From a checkpoint of a small mixture-of-experts model trained on Wikipedia.
Size: 18 layers, width 256.
Experts: 64 GeGLU neurons an expert, 2 picks a token, a softmax router, a shared expert of 256 neurons.
Below are experts of layer 11 (counted from 0) of a mixture-of-experts language model. Rows are named router (the router's row for the expert) and show model dimensions 0-255. Each number is 128 + 32 x the weight over its row's rms, rounded and kept within 0 to 255. Numbers have three digits each.
After each expert's rows: a language model's description of what the expert responds to. This comes from a sample of Wikipedia text that the model never trained on.

# expert 46
router:123106150143069161108141064121098164125136153159081152136130082148183141079097158126122127155090033076062111151086164108151168127122159160100107059127085136142098090081152147084147132089113148129134080069151126077113165080085162142111091089089157133121115108088141120138170128126199110111133135181086152104081132135117147165150133153153075113123100086091136160110131131145098109127128123066104091072139113128180100159171091103136112157136127067142098039163080126118150079152150156151122142072161175104174106144087120130153149098127132118118135199137125077150166133124082153081249172157096109173105120165090135138160109136060096137155132151149093136106143157164117125148148149127138126151146136108125174129143183176159121173137095188127103081154138179129151119098191113
It responds to: Second piece of ordinary words after a short opening like c, p or con, e.g. c|landestine, c|rumbled, C|ultural, cap|able.

# expert 31
router:133170203138127145095186121127082170101145166151107149164172092161139111090105141173168102105098101045144139156122149117129193139164163111090133129098109160133105119101134116112152136128117145158090129116158166073150163046126150091127121083108159148151120043079147126069138112111127105080176085161114155108090061157172161133180150195214102113162061092111155125080096127183145099101177108091135098088099095107122120159124098108155095115147107039053111103122113071175114113133190142120127097117221139097130120140119140158169133103088173149133078141111098096148136157101053122071139130177173146092133073166101132116116142135117102120138127105147122147119117101130147168174130133143161096113148142098119138140132189154131084177157099133153118126126155100195135085134136150
It responds to: Past tense and participle verbs of events in biographies and history, such as played, won, launched, signed, held, often after was or he.

# expert 5
router:162183103174138140128151124167115131098126127139082139149117148166139112117071119111149146076089098087104140128132131118174158151171185128115156088067116148142121111142161139086168136060150123175089148096133142117149198114117147116117054110090179143151109057124168097036164112114128109049151118123111130116096138213198160190155148146144090120127040113088190138122087136121143115111131149158060103072102100143129128086141111109143056146127105092109162125128095087130159104150126175146126088046169102087137119160152129112123155092106154082115121143099066109154174162130110134104191165174108160142070112159111160113165068158134091152174147124162119165100187155123155129152153160121159073167144137086205105142111157160145115130139086158142124101099122144125111116111190148
It responds to: Pipe characters between cells in Wikipedia tables, plus hyphens, semicolons and colons used as list or field separators, e.g. "| Princeton |".

# expert 36
router:149135142176126121126170130165087129126143137172128120157159116150129128082114162145143118098118111112126105148105169086157145169142151136089182123120105132143100105127083174087153175038100154167115149113170127130119143118125159101080079033096190131174127098120168090104150136097169100143141125139131188090090119152126148173139144165174063109131071117110200148101105085159106057103154150133134101086103145104190110100127114071137111146153108113097158117162110132129120089166191144163090084087159134103157122131116138179157167063151161107114111172093127121106150183131129144142122133141116074148095057107118155094195079145109106141156178125151169178103176193156116167140154199132142089090165170059195149140133124193142092130183100131150072083123122124128166067122173132
It responds to: Single digits inside numbers other than years: route numbers, model designations, table stats, coordinates, plus Roman numerals II, III, IV.

# expert 13
router:132135161133111163090170102102149150096130167199087137128126120176178100126084141125137146127163111112125138151069149097163167152120154142109162114053090138141073136081150207106123227126128148143112127118143152138141118122113158127110112088084137115164101085128150108077184102119152079133131130132121130086083125171149148155138154214136104085140106106110158155082079079147099066093155180069096078098112122114164115123143103119158103134149132083080149090102094131083150088154126168116080117081130137078172117136136146141137146071064152084132114134158125136159144133103137133126173138143160136112109089153078149131191104129106140122135161076130122156108175122187121160170154138146134097110166150108161097125087173222168099142176081155148078111088107117205247111114146169
It responds to: Given names like John, David, Robert, endings completing first names (Mar-tha, Kathar-ine), and periods after initials in names and citations (A. P.).

# expert 39
router:187155165148100155116158133116102214130117160173113189161174137165184059114106152098156198147111116059133101131111152146155142121168157196122107112103086129134111115125176128064158158124102100123122145110177160150117136095099115127118110109099182154111080114080157085060167133137158091099134104120109162109104079169109132189191155160155120063148066094104166159105150094133106108087103191079126120142115125157157130111210124086169104128117044099099126067157139107157142115169150144157101120098139110138189135155126135157118119114117150066106083139115061121117139102102125144136148149118161113122081068183098177095154148164129115163117178086135129151116142202189140150178109159153128113164146182125154137124101080117131133181139106164180127094114114111151186080100144134
It responds to: List and clause connectors: and, or, commas, semicolons, but, &, while, vs, joining names, places or clauses.

# expert 18
router:130150160155124104101143121158146159072091142135131149155148092166141074151107182128127232076080103120105140143074146104176142116135147164131186117124091128167111100132133172124148153121135158172118103122170126099134157094095162107104091110075136177161153113104184100103158131114141105122172104123101119084096072162129126175171149172124090119144103113127181156089115106092115100063137156089106045129106128112162081100111070106143113136122115103117135074113075123157157096162172142142040114116139096101142135128120149198139161088118160123135105178107161122135149181103075091159119184161087113103079119151081133126142074159075078156144134120115109141083170119131129125143141147127149130129138159100168120155110205129120058118162091198174057061129050111152147101188185159
It responds to: Capital-letter pieces inside acronyms, often parenthesized abbreviations or sports codes (UFC, RBI, LEP), plus country names like States, USA, Germany.

# expert 9
router:210163181159134134089167112128142109141072156156116135172139135138167128117109186100149114119074117143134126199109139061160132168165133163108088085149124137141122116087135190096144141087119163137093163148128122134157136116149184103159078114122133145172174093123145099102214144117127087115138111188112137038128126180126141173154135148135105104133120100112114145021134149195054132083161159129096074077133123158149095103180097119106087168204118094160166107121134094133142123188149123155139093137165097115154113159078145148133149162099163109123144107125125107159150099139140201123170132174157163137087110114100129077128094160092084135112152059099182146091157167196127136136113121128168141175130133090152108136102125157132115138202087133127050097071119109125139080163166111
It responds to: Short letter pieces inside words, often second token of foreign names or rare words after a capital, e.g. a-us-pices, Sa-x-on, Al-ba.

# expert 4
router:119138186172097152116172091160130159068118151132117154162181085136148083118101167125168119080152084116119119153110112105158100127171136109128180119110101152164111091096157138091182163107108185144136170098149177103107157125092144119112093118096160196136132116113159089101187099109158059144163093162105169069109119149139160164145159136159053106143141115090159162156116068136075114108147156091119091122113087160179099124158073088179111153131106074098160050153097087136157078135159158139075116089131120085143118154116137165150161090083128139103088187117139120165157125123135123115121112159152089170116047161107167108105099166072132175130173106112086107088164159137139173148157144139145114124157156098153091141108153184153076167166046152138051088099090119187134100121157153
It responds to: Byte pieces of Chinese, Japanese, Hebrew, Cyrillic and accented letters in names, plus dollar signs, degree and prime marks, e.g. 金田城, Luhtaanmäki.

# expert 51
router:143165178143091143102150087143120146099154141160100134152152121137146100093102158137160127084145099112104091149069164086157157118154135125098125057100094176166118112089137211057158140128072193143086107124176158139159128128097151108118085057122148115145115104099150108032177117105160093098142124175083158092098107162156153172153126136157091082142132086094186172126121100167116108111150146101164114119074105173206095099172113101168067133133123070068130078122117105137155113177182189144101120112142091084126096162120119122154138082094141102130085175096139125142141121102107142129191136181105111148074078161109166078136112153107090161180152108119114132099177190139141145144142176170154120162141148084148137149120162167151073158148107169179124096093091137129192083116148134
It responds to: Table pipes and spaces, month names in dates, and second pieces of capitalized names after one initial letter, e.g. V-il-ly, T-en-ants.

# expert 48
router:140142141135088137103142128139146123094127155152070124148125095131148093082120161143201152085105145142097060145117125129167148159158194158087110116146119143138124089117145136102144163115120133133091166121172187163123147127137145121101096105116144182228158060115132082133107141126169053134205120148135217113085105178109145141156165142121058111167150117106141149104125095123116120073127130121140133097117111148213008105161117072136098153132130050110157121124105098143124092143156156150105073067145112052151154142116137109125146110142166089133091172094123119140150120123058144108118191144138123116104079140055182119151115149114119146128176114171152152069157209152134192122157155149145125130135170066145135141117155169128127150171110139149038093120103141125119135114138155
It responds to: Digits inside four-digit years and dates, especially 0, 9, 8 after 19 or 20, as in 2008, 1887, 1995; also teen.

# expert 15
router:161137161151087120150138114159151158088111158178125162124143072145130095120040147114151143074121115113141122149106173099141154148205157143118181088087094143151087130107140146079181185115106162167127150131140153148121209112086123129115055095119150137194063107102137103117165112143149102123148085162065161098087141121125126149149131141151091147150091087132172141071094071151062108055155123118155098089110133104168083082166158082170081127082078139098154111116144115136124129157127134146112168097139098098147110135083157150170140093132112064105080169079137105128138128145117140097161137128165124070097126178111198081133128181074145125134186084166154104134194119143165174142155163156151094106148136109167107104169171174098127143128086193169097109068126128139157106113192159
It responds to: Inner "r"-type pieces of words (Jer-r-old, Er-r-or, C-r-ni), plus year digits and blank spaces in dates, tables and citations.

# expert 19
router:186107144206098130123170097120135127094099144198077134114162074133163131105097153158201133102116119118085108152092117114144160148129121138138130125091101143141092108084123133102161177081119131144121159081159144143147180125116146126090093062141170158152083103078177110116129119128141113135166112142087192127094103124116132207163156128184124133153136118103204145107133101142119108116152184122121072112098137196192110100127080100183083155187119081130139103115122129128170131184123150117120081090186122076179119143098182144147182084152155134108124164089089103163165117068060180144150157136175144176091085142096163139161134135100106142143143132171131131074139177142133183153189140135133073184126200110183089134121141205150079149163103124165080130121091143151108119125131150
It responds to: Single digits inside numbers, especially after a decimal point or in tables and statistics (33.45, 1.88 m), plus words like million, billion, thousand.

# expert 10
router:148170170110105135103152105144142151096133117160112146146140069130122117102094151112156193091100104082126116134094147100156147176143115133117117102103095140156079115118144130095137165104123147159046171146169143117156161110148144086100090041115143158130129130062148083044110097098120113146150113106077155098095111139174192183133136157162136111136144097112178186118056108149133103120153181123127048112054135164168095033123086117150117128136083036118172108143137049131134110130173162113076146073138103126131146128105133139161151114126199075131084140114098117125153155111135129104149152135115133132100103162099172134170131188094124133163181076184145123097140146136167185150134117142201091177126177080131138127129135135164108123172104166173094064095125113131133059111141123
It responds to: Last digit of four-digit years in dates and ranges, e.g. 196|4, 201|9, 194|9; also time words like century, ago, present.

# expert 43
router:150159132180106154102202087177100131120148152118115139137159126145164084067086146149162141119113114103140113140093140099144179157150105171097146090100117143140072081106140130076141145123131181142113137108146184133116177110092113121102082036088143126169131102095162088053163097076134082096167115162102163084067086154087165179165138164166123100168134065100122161079082089128083090090123135097142112098084121149137075108131121096149126120151108065123152092164088135143178106163160141154106103085152122109168139151109136135149152101079156083137084187063124107161173152138119147123156127171111147152096099189090159112146096149116057159129211090151122130119165157169147166162146159175161092147138147078159108149117168193131076187156102138149116110103111136174170092118147140
It responds to: Suffix pieces like ed, tic, activ, ter inside words, often in Spanish text or credit lines (Directed by), and digits in tables and lists.

# expert 20
router:156134163150127152104142113149178130112124156136135172133154108154206120142098144110184154126117111088104130145074130134141148168139226145112142105094093130151097079083200146119121203085095155140142109101168160105140164106106126133148086116118186117178160119140152128159126133058113120053147126157120175133082082109152167162156178143185139112140145122110128154083116094186123120133137186134132116138117104190171110093163144115154062171123063086135124130106117128116167095155178118146077081090109118102176198192093153161137141091121146126138112143121113129150192139124177140142102190157162120170094051129077141096170107186111103170117154114116116157101158135141138127166176196134175072126140164069157104120109160157188112159162104156184126110110115186135113106064160160
It responds to: Prepositions, mostly of, after nouns and ordinals, such as second touchdown of, out of, against, among, within, from.

# expert 55
router:150145182156094153092185062159145144080119157172126136163159109160168107092096155110148140137105111099080107150083130092169178162156134141113156074109095155147091103099129152101132175101122147146106139116171137133121147107098164121120076049077143135169125105113163080071168102102170083110145090179108151088087082151136168196161153165149074100168099098100171178084105092131063080092147149112119089106099121150154095069140085088174075143126112117104147124167112118175167095174149159145084114089137119094138115158107151136160145084137132111119115178122109128141134145116093138099177136132130118135087074198078164110153107164100127140131167082126087132092163164141158163162148158154146091143163162083161118122089175204171096142158048159177084100080097136154142075135145159
It responds to: The article a or an (also A, the) opening a noun phrase after of, in, by or a colon, plus some capital letters and digits in ISBNs.

# expert 53
router:128122126142110159115150100182092186106078183136114134202120112163134089118146138138134089138065119091071078149066134111143206163152127123093136108098098166127094102097103180090148141135088142142088122124177168095112173113134179114122107086088127144143092131120168108086171100083147078135123099156116146105057094188161144190149110182142076117190077089113166150101130128168109131141145141100084061129059121119150098091157103099191088124131127110104149109179155132139166101159179163100064131108156113087153205151105126103135155077107139145101119177104093138118159163100123127128124149144155133121111119140110164110149133158074135133109134079134097150083152201137123150174130121164189096142160159100174113164112167182118092140152048111168100099132121121220134106121160174
It responds to: Surnames and place-name words after a first name or city, such as Smith, Hill, London, Street, e.g. Sylvia Hall-ett, Toronto, Ontario.

# expert 6
router:177149187129126172079197103156101117098118164112109152137158104157151154107089153093165172110165153102105105141105078123133115152154130160096134130106062156131107116156155146104139149114103151171125117110147183156137135130139126117153098098122156135165165054093111091013168141117137061117151115130072148113061095125111179148220156169144093123184126086068133141117162142189111133127134158111143063141057151161116113109161075053158112151160112143125100104138103097124152126141164144149136129099171083089117204142126136165143165100137146116104088133123077142156164134097100111128138154145157142113078105153113175108152095157134111155211141109147135094113166203150154140157185165171185123154145146108183104154114144171183102142157074146177120109106127161135114150087199169
It responds to: Short word pieces inside names and words, often y, d or ing after W or O, such as Lo-y-ola, Kyrg-y-z, outf-low-s, Love, War.

# expert 26
router:143155167140096134109167089156123162107100129160091118187151101157160115091113146121127104111121098102124078146092158103144189142146139118119151112113095129140091099105112127105174148103095189139124141104175152140124153122113148084134088067084140154159152122112171090058176103114135095119122099164116168123058079164139140180172165168175076105155077094069159176089114061168107107102155160108126109106103125151169097102158108078158098151148121133088140077129087109141129085192136172146062132100126129098149118153116134140158173120151124092124080176076090127153191175126103158144163135140161144132087072173084167074165075166102096142135159107142116137077175145203154176162170125155146087120143161095162132109122172209152084132169066176162060118103078129157122099102140120
It responds to: Counting words like two, three, seven, several, many, plus digits inside numbers in addresses, tables and race times.

# expert 29
router:122130152123081161055154080161153162120143133121094144148150116123151048110159173095158146093079116078097127173110124109133148150152182133088148108123124145150086125130122177088137172072117197130133121104202151147126119083098150061090122092101198129156141129110163132094125067110195106054148118156139162079106120157164136167150169149141089056170093111067162161077082063144093074100117138096110098093109109131146096082182142113166112180140120064092138095180093087121108094155148136182098108104112113084146116146103149171122141097105131127124071144117117059135167155137101156093144139154147115169088070143096158065148130215107150137144179114124073125083149120126139129140105159125143096105151126109147113137111163163118098122152063174135124126115079140187160102106151155
It responds to: Digits in score and result tables, such as 0, 2 and 5, and opening fragments of words or foreign names like im-munity, ar-ctic, den.

# expert 57
router:150180192166103117129174109154081148136120155141122104149122053213149137147088135081213185068089111104095128136062150149151109164158114136107148105117117146191134116132140205117145187107124139121136124102160124150159115091131132089151098110078135125131102079098122100093142118109155125145129107172095136110095094130153127178158132128221107109136113121109160150134167094144089074115144124106118096086127119184136061072146114112128083124116083109154133060139109104171133130149122167113103081097151138109207153173081189121175162120077124078131114151116131121113132090088075166109134128152153130136104088151105126119127059158094142142145157162142143125093159128147181155169148165125144090195161117118148120182073145145158125104142091137131107071122061184214098046157140129
It responds to: Forms of be and have (was, is, had, were) and "with" right after a subject, e.g. "it was", "the film has".

# expert 40
router:178168121149151137071129088140158143100143123166089125152170155181182109096088148124143178148122080112171117143113158120168115164154106145112134092133085123140129068099091133096161130064128121156080144136186150136150133091090110125135127060060170098184111102137143110109138113119226071061152108132142179096130098132161136143136155172139123090168102127094131157109161059121103100120137163143115133101109103153120105133134097093137111162129090138128199074159150140142146117139177130179097056071120109109147126152135135126138198125130179122079132189094129126154140192111106151109078186146119169124078005174112142111130123136106090140152166099126120123127156172133166159137165150134150106161207191085149101128114171114148102165132107149188067099107089093101179126109169138
It responds to: Hyphens, dashes and slashes joining compounds or ranges, plus prefixes such as non, pro, re, e.g. air-to-air, audio-visual, heparin-induced.

# expert 12
router:121120162156119153110154137102069170105146139123074167117154113134139080056083133115149139111129135096025132140090141138188126140143155126090118128105068150155091102165120099087170183120148160163100092089130140119139173104119126115136092109132162137173134110124167112126134094129200100104141081171142171089110095159137170146174132155139099083189143079090130178102110129139068075110153200159158047071115123134171107089167058091132102169135121086132105099135112115136197109141157173167122108132213135138169122152108162132140173085109167057115151129109131093128132151102108116149114196136140141149087083135133188112173098148115105160136128100186093195093225140172136136105145139124140076152143137108175115161130131177138104153156133128121121135097133135159146056138137196
It responds to: Final noun-forming pieces of technical or abstract words in prose, such as -ation, -ment, -ator, -sion, -ctor, as in filament, resonator, cofactor.

# expert 3
router:128138163128116162098157090194156129126145147139131123133117115138129138122111142154137168161125115083138124140099139115171177212151157170118148087124097161164130095138156183068126174121086175165087102119145136130096152091136103095112050066105158169154122096146127066106202121104150107095132070141130165137098094159146164142163152165127125091170089068114151134098084072156111059077163151141096125123121116158210098078145132112161088129126119111122155077156115074139187099165144154148066118084115146104126128168102159144149144101122126105132099149120085134130170171126079135095169144174113166114100110252114160113147140146094120148134154131127157140106155151183137157168144206133182101136145143095196129135157208202152122149156065158146138100108113142127181129087169154
It responds to: Determiners inside running text after prepositions, mostly "the", also its, their, his, this, whole; e.g. "in the", "of the".

# expert 56
router:150114155172119163118165067135114160103139128143111123156133105150163079111075165112152121093109104114096110127131108100181174167175162118095164104092076141139095109057148159108156188134113158149095163087141173129149146098106161100125087076103161150167180097095154078104197115100129125107135105172132158105082131155180191185170117151161148088148123091110164179103142134123096077080161132073120048126102090146165091095153095088175073128093090108074154094118112088143176107149152125150090110072126130087157144141121139122176147109140159134093107177124078142137146141118098137106107150159116145102085065177112151136165072134151117125140183107135093160103172137164163138165156159143147110168151159101142087136137166194146093162177083155184107080085080169143184092124198120
It responds to: Colons after infobox field labels such as Complement:, Total:, Venue:, and some table pipes and spaces before values.

# expert 33
router:135139166176088150108187082188124154134157141174110143155134094168177053129104164091163148086134091108110113169089135084146141133152177144112178112097080134136098106135166119059152166110110151131081142131150127104122177108117136054119080095076127120167125143112150092076138105121149074096150119140092153125098098168101183210156148154150075085163100067110197161089124085157094122094154135096127115129090114141154095120145097089167091137124122091132156059164145127142116102143144176146087097103164129088166129151113157177138144098127144102124100147079095124138142201122132155129098133151097167141079066182116146080166094168091096163169174127147116150121169139185117186132171170146140094135164143098178115147121163174143076165136060131166075112083099132148163081087165145
It responds to: The "==" and "===" opening section headings after a line break, like ==Career==, ==Filmography==, plus numbers and cells in sports score tables.

# expert 59
router:139138218153112164134177090105116165085136131117110133127129143152173102131129248113156126086139151117144085142093139144138145189146194126120140121140090134161129126114161120100185196108141169164060117097151123163156137117046121126138105102125155121136143103115203094107188137126164105154152113177108148106103097189075192154131136159126101103161117137112181174105036108128092166122134174134123091103103085170157058067155116096178113128134128117108156107125123065097137089173161123138102111083147123111143150137126132133130141099121152077057121200114110130202159172066133151048162172139111136141110068147135111121167150145106145145144161098149128120115135194154143156173112142137160091149154162110188080124106149181114087117139064144181123123119109121164114115125130122
It responds to: Periods ending sentences, decimal points in numbers like 9.1 and 54.25%, colons, and the == markers of section headings.

# expert 17
router:145162151151097166104184058144116141080144157176098127167166121176168099114107159133155149125116111103104087145065167111170160161156129119108162105097087158160108112090150166085142176101104165150111136106185168136131140098092152111096090033074157140147136103114155109064178115109157071131151102159116158101078086159152156183158163156162072119161086110113186158086118103144086100108142145103136110100102110154172102094153104077152079130122110104107168079143126085146162091160140169133099116076130103095166134152117155148140151078105130108128069160119104130145160160127117145122144163158127107113080080172104174115141096165100092137147168096132098158116155167179136187161155150165152096139152166078184106133131161177181086174174064154202093095078092131162174101096153139
It responds to: Bare space tokens before numbers in lists and dates, regnal numeral I after a ruler's name, and pronouns he, his, she, I.

# expert 28
router:183134121155069137079155088189141138090155143172127145178142113160179091111114159110190165108097101120126106146112127129138121176130118114088172081117132181132124087138127161113148146076095204130104124102160156104154143109130137099135102061092131172178110065120188125080113115109163091143168084148119201126087148149122137138157200142123091071139116115081234132122104110126121084088156135148075118085082121113193078118139130102134125179103090116113135124128093108139127069178141170190081143100141133080183116134130171144217141080091122140117155155154070090147139139125067170119151127133092155121090107171112139074134125113096101135175144132128095138092157168162162206170155129154129138102185129064124112123124134141107115167139087149125092055094096171132149125115137145
It responds to: First digit of a number, mostly 1 or 2 opening a year, age or count, e.g. |1|984, (|2|7), |1|1,677.

# expert 44
router:166115164128089191080150091165108151123178120123137144194173077173171103130087143096151115148120094122136092147111160131180138168172183156101149146131097144162116094113191118104127159072141156119088157085168168114148179091160115120112129110092139142128087124096137118098122140105114088068158124159163173105116152123098128120135149128136113117167097097096187163085097116170060115061139152076095107042088081145169099079105086107154103148125156114082229079120150104124189119162124185154084091108140119081150126118127167136143170127141148158065110161138072116142141148107119164113153106162129132167131079135086148086132089187105171135135136163155107134102146178137189119155174133171158060151152109050135138103145157138124116148191089141155108148110091121151175070123155168
It responds to: Mid-word syllables and prefixes like re, pre and pro, especially the piece after re-, e.g. re-pe-aling, re-va-mped, Re-sta-urant.

# expert 63
router:125151136138114145130151116132128142065126146157121118181135110123149118115089139108148120086106113143108091138059145089166161128176156134132147136111117168158115112142167185104157206082086139131081136140177131206149150084128185098136073067099136129141137075123109088094186125100151124072124119195118173098097143197167140150131147160132093104135124078067142155106118090132127092049142156062119136124087131128146117091146079094131062113152098125097123074129136060119160083143138120190092067098156102122141134136106153130151150119085144062114132142129083131140132153106130128126167132139097094106075113205117136095144132132070090152178182091118083130119146128157205168143139152195151099182152148106151118149079144156197108159151051159188098109102087124138184089096141148
It responds to: Tokens opening a new line or cell: list dashes under "Notable people", table pipes, and capital The or His starting titles or sentences.

# expert 27
router:140140142117099152094173043180076134049141126179128120186132104149151036124130145073164109091082115069123133128125162129138125161164141131111138125119096138125131101119086160114167123096120194140086145063195132115117148099125167101131112065053147151167127099097144089086118106110136067127133137182123126037070121177174165165142155175137103118128104116090145146093080085129079104092145160105126085096107107142152084110163118100163086129119100095120160115162101074141138101155167129182064101093160105104098145172108122184133138080098147090124091171118106112151158160145117156112124162176079143137090095202124145099148118167108158169127149115123103123109126153139157103186138139169148111169136140106161145111122151126160082140119087170231115125072109135168161080142146111
It responds to: Opening brackets, dashes and quote marks after a name or term, especially "(" before birth years in lists, e.g. "(1868–", "(born".

# expert 1
router:125124143202072156111147056111076167106095195137140188155142100195170111136123130116145064104118088111152124144084128115185125148155128164122097123092089169185142080073125119087156189095082101141099130089218095106119134108153172129126086126125147187209095136122145089072165137095209098116150074198103168087117120140132167131138131150125146108176135104090180159090096106170141111124138145107095110127098103192170083085129077112211135151141109107130175111149122140135111101143115127130115132096178120089168128171120096151119129079115155100129088138079095119157169138106097128124139182137076144131089108173089150081123121143110123171158171133148084130091131157158129152132139144153157099203136146095169090119139141170129103187145093124197103085133125187144141120135147133
It responds to: Consonant-only word pieces such as pr, gr, sch, m, t inside names and words, plus unit abbreviations km, cm, mm and the "(" before age.

# expert 22
router:162121127160089159143172103197145142106139118149114149187196159162140095135115143123143168126094072094123096141134129135170141183159174147071173096107080167156163088151179158132165164119107102156106107156166143098174132115107160123117091109112167139150103111109150053137142144079101085112168055150115143147101097142143159161130144146163145121135109123126154152131092060172107140086135152130113139098082108108197127132136140106150094087125093132118194122144095099179160096152146154149119130086147099118152176141099180077185152082114199069117151122070087122135127174099110142112133155117147137107082074165119142139123109123103150163124164090111125180125139209176152146180153159108198135204159163098179093139103140165174077191138094127153082162054083185136114130114079146
It responds to: Word-final s and s-containing endings in plurals, possessives and foreign names, e.g. agent|s, Uribe'|s, Montes|s|ori, Krzys|z|tof.

# expert 41
router:147191118152085168099169080157144160052124182148107148119138107147128045105091148157147139143100093108106111161108149121138101140166184144102126092087125139170108111086144152104146117092078123146044148114141184072120135101122153108102122126100154182168126086122179110077162134112155131115114143135089171116113030139096146195143119127140115121145106123106144142070052072116138112124189126145087125123111135114133119095172116080174097119120122081105158072161111134155131117171153136099150095128136125114185129167120145130157169100112142143092109156141087110183109122142109162118177154159161099149092139161112133046100083173118099122158163067161077131117148158130166194162188189167139128178156153089200085135095177172145125101146092170204089137099131123135183146156165121
It responds to: The infinitive marker to after verbs like seek, ask, sought, plus modals would, may, could and prepositions for and with.

# expert 16
router:174138167114103192116141048147165112104140120126109120153155118121153096133102186068163203075140070123151073191127148119155119142143146132068164061086111146125105115120139137075173152072086182129124106130165125139172152100069125094143070075096141112173155113124133118125112114119168094157116095156123154104120119128149156143137134128138101067123128098094140133095055088155086025141118138100075130094119138148158107140143116103132089166142103137141166098144097120184142085154134156209108132091113120110132116145087139169145139106086127105118088172067103071137171193141087151074194184132115120084063102155105155128102082148107115121142188099124075142120141179152164146135143155135120126134174140086125098175136156126167078129155069137174108072088083135128191101114132137
It responds to: First letter or short opening piece of a word after the or a, plus lone spaces in tables, e.g. s|phingolipid, t|issue, li|beration.

# expert 62
router:162118173162098148137172108129132156092144153162088145168111104185149042116075125103164103130139152058119121130133152132146139164142165131111140111107118127154092125093167151100145123111117144191057130138185154131144137071101113108113104096136148126153077132079141103103204117120136144121141101188093168098117045141126179183169141155137133087169124090084156175126130129159100108099144179098154122071127076194174098072153095103164096118141110113148196125153117106133190129162158143131121121090164113130168149163116132157173184103132187122101075157095129111113138165119112135117174143156156163139083088204103159126145085131097133153131186095143152154107157136130112204149196168184158075183159151107176106140065166144190108145148104159187133125115124143175149121075151148
It responds to: Pipe separators between cells of results, election and statistics tables, usually after numbers or percentages, plus semicolons and markdown divider rows.

# expert 38
router:156199163164070216094171096133107136115149172132131134170142100132145075107121167163201092089129130099105139172050096099147147149147184160090106122110095135147119107110129134129168138105134165129098159074148146166096184095106127089101116057070156120162087078093161080099184134097155088115158101186120148098042164131122160191142162161143081099120136045111137136043114133131096120102148189149121087063121098104179094086134042118171112159159087102120118112118115089138170104162158154134127119105098154120147143148090121137138138138107147131072068156104086119128152119077115118117142141156114178150108139166106196097140125129079082157124152113099110112100172140133144159186139137137150112112136157113158089117061140140137099134155107158137088103121122167155110164069136111
It responds to: Reporting verbs and clause connectors in reviews and narrative, such as said, stated, saying, where, when, because, and verb stems before -ed/-ing.

# expert 11
router:151133159163111186112154104158112150135187188121109100105106121130136125087088153143129136136100119090103084172093202131181167143153141150102125108114118154185140099101133125106162138126131152142081172087122193129111118108128129158076105086137152164187138093129154106089145092119180104126130127126117150106090124157099148167148188170145144088189115112107152200121069122153104150119137147092141117096114071119167083071136108076169101083108104133108194115176081122190172120136126165128110079109187089097142125127116160144171155112085144111171114211116140103139112164110117157142078149130157108127117113152149184096138101167095140180155156044144157228060161134128143154141154131150169073155140175092163085148125155136144101180141077156161081099074116202132119068145138116
It responds to: Word-middle syllables inside proper names, especially foreign names and places, like der, tan, han, man, e.g. Hy-der-abad, Brit-tan-y, Kauff-man.

# expert 49
router:156176150140102117125143050117178208111157187114099179127171059171155102129153153113159108084087155114112136141087119103145139159152140157101141115124107169142062088130180167098132188132061162217073133110167189124115146090132138117127078132086141133151119145102171141109147083082182092084147115241104156113125133186163134201149203151198127110151112124074158132053111148159115102083167118155121097112087061162141114060142127101126047119138101101135146123113124076142144054127154183156112131083136099105143134183142133150113160120077127105145085129113130125104175120132075139118122143152137159105139103163111154117143103116120159142153137115176131139106111185145140159121134188181160135133148140087148103140123131143135108136145127125171119098122118126111204138118160144
It responds to: Prepositions in, at, on, during, from, until that introduce dates and places, and month names following them (In May 1961, at the Aspen festival).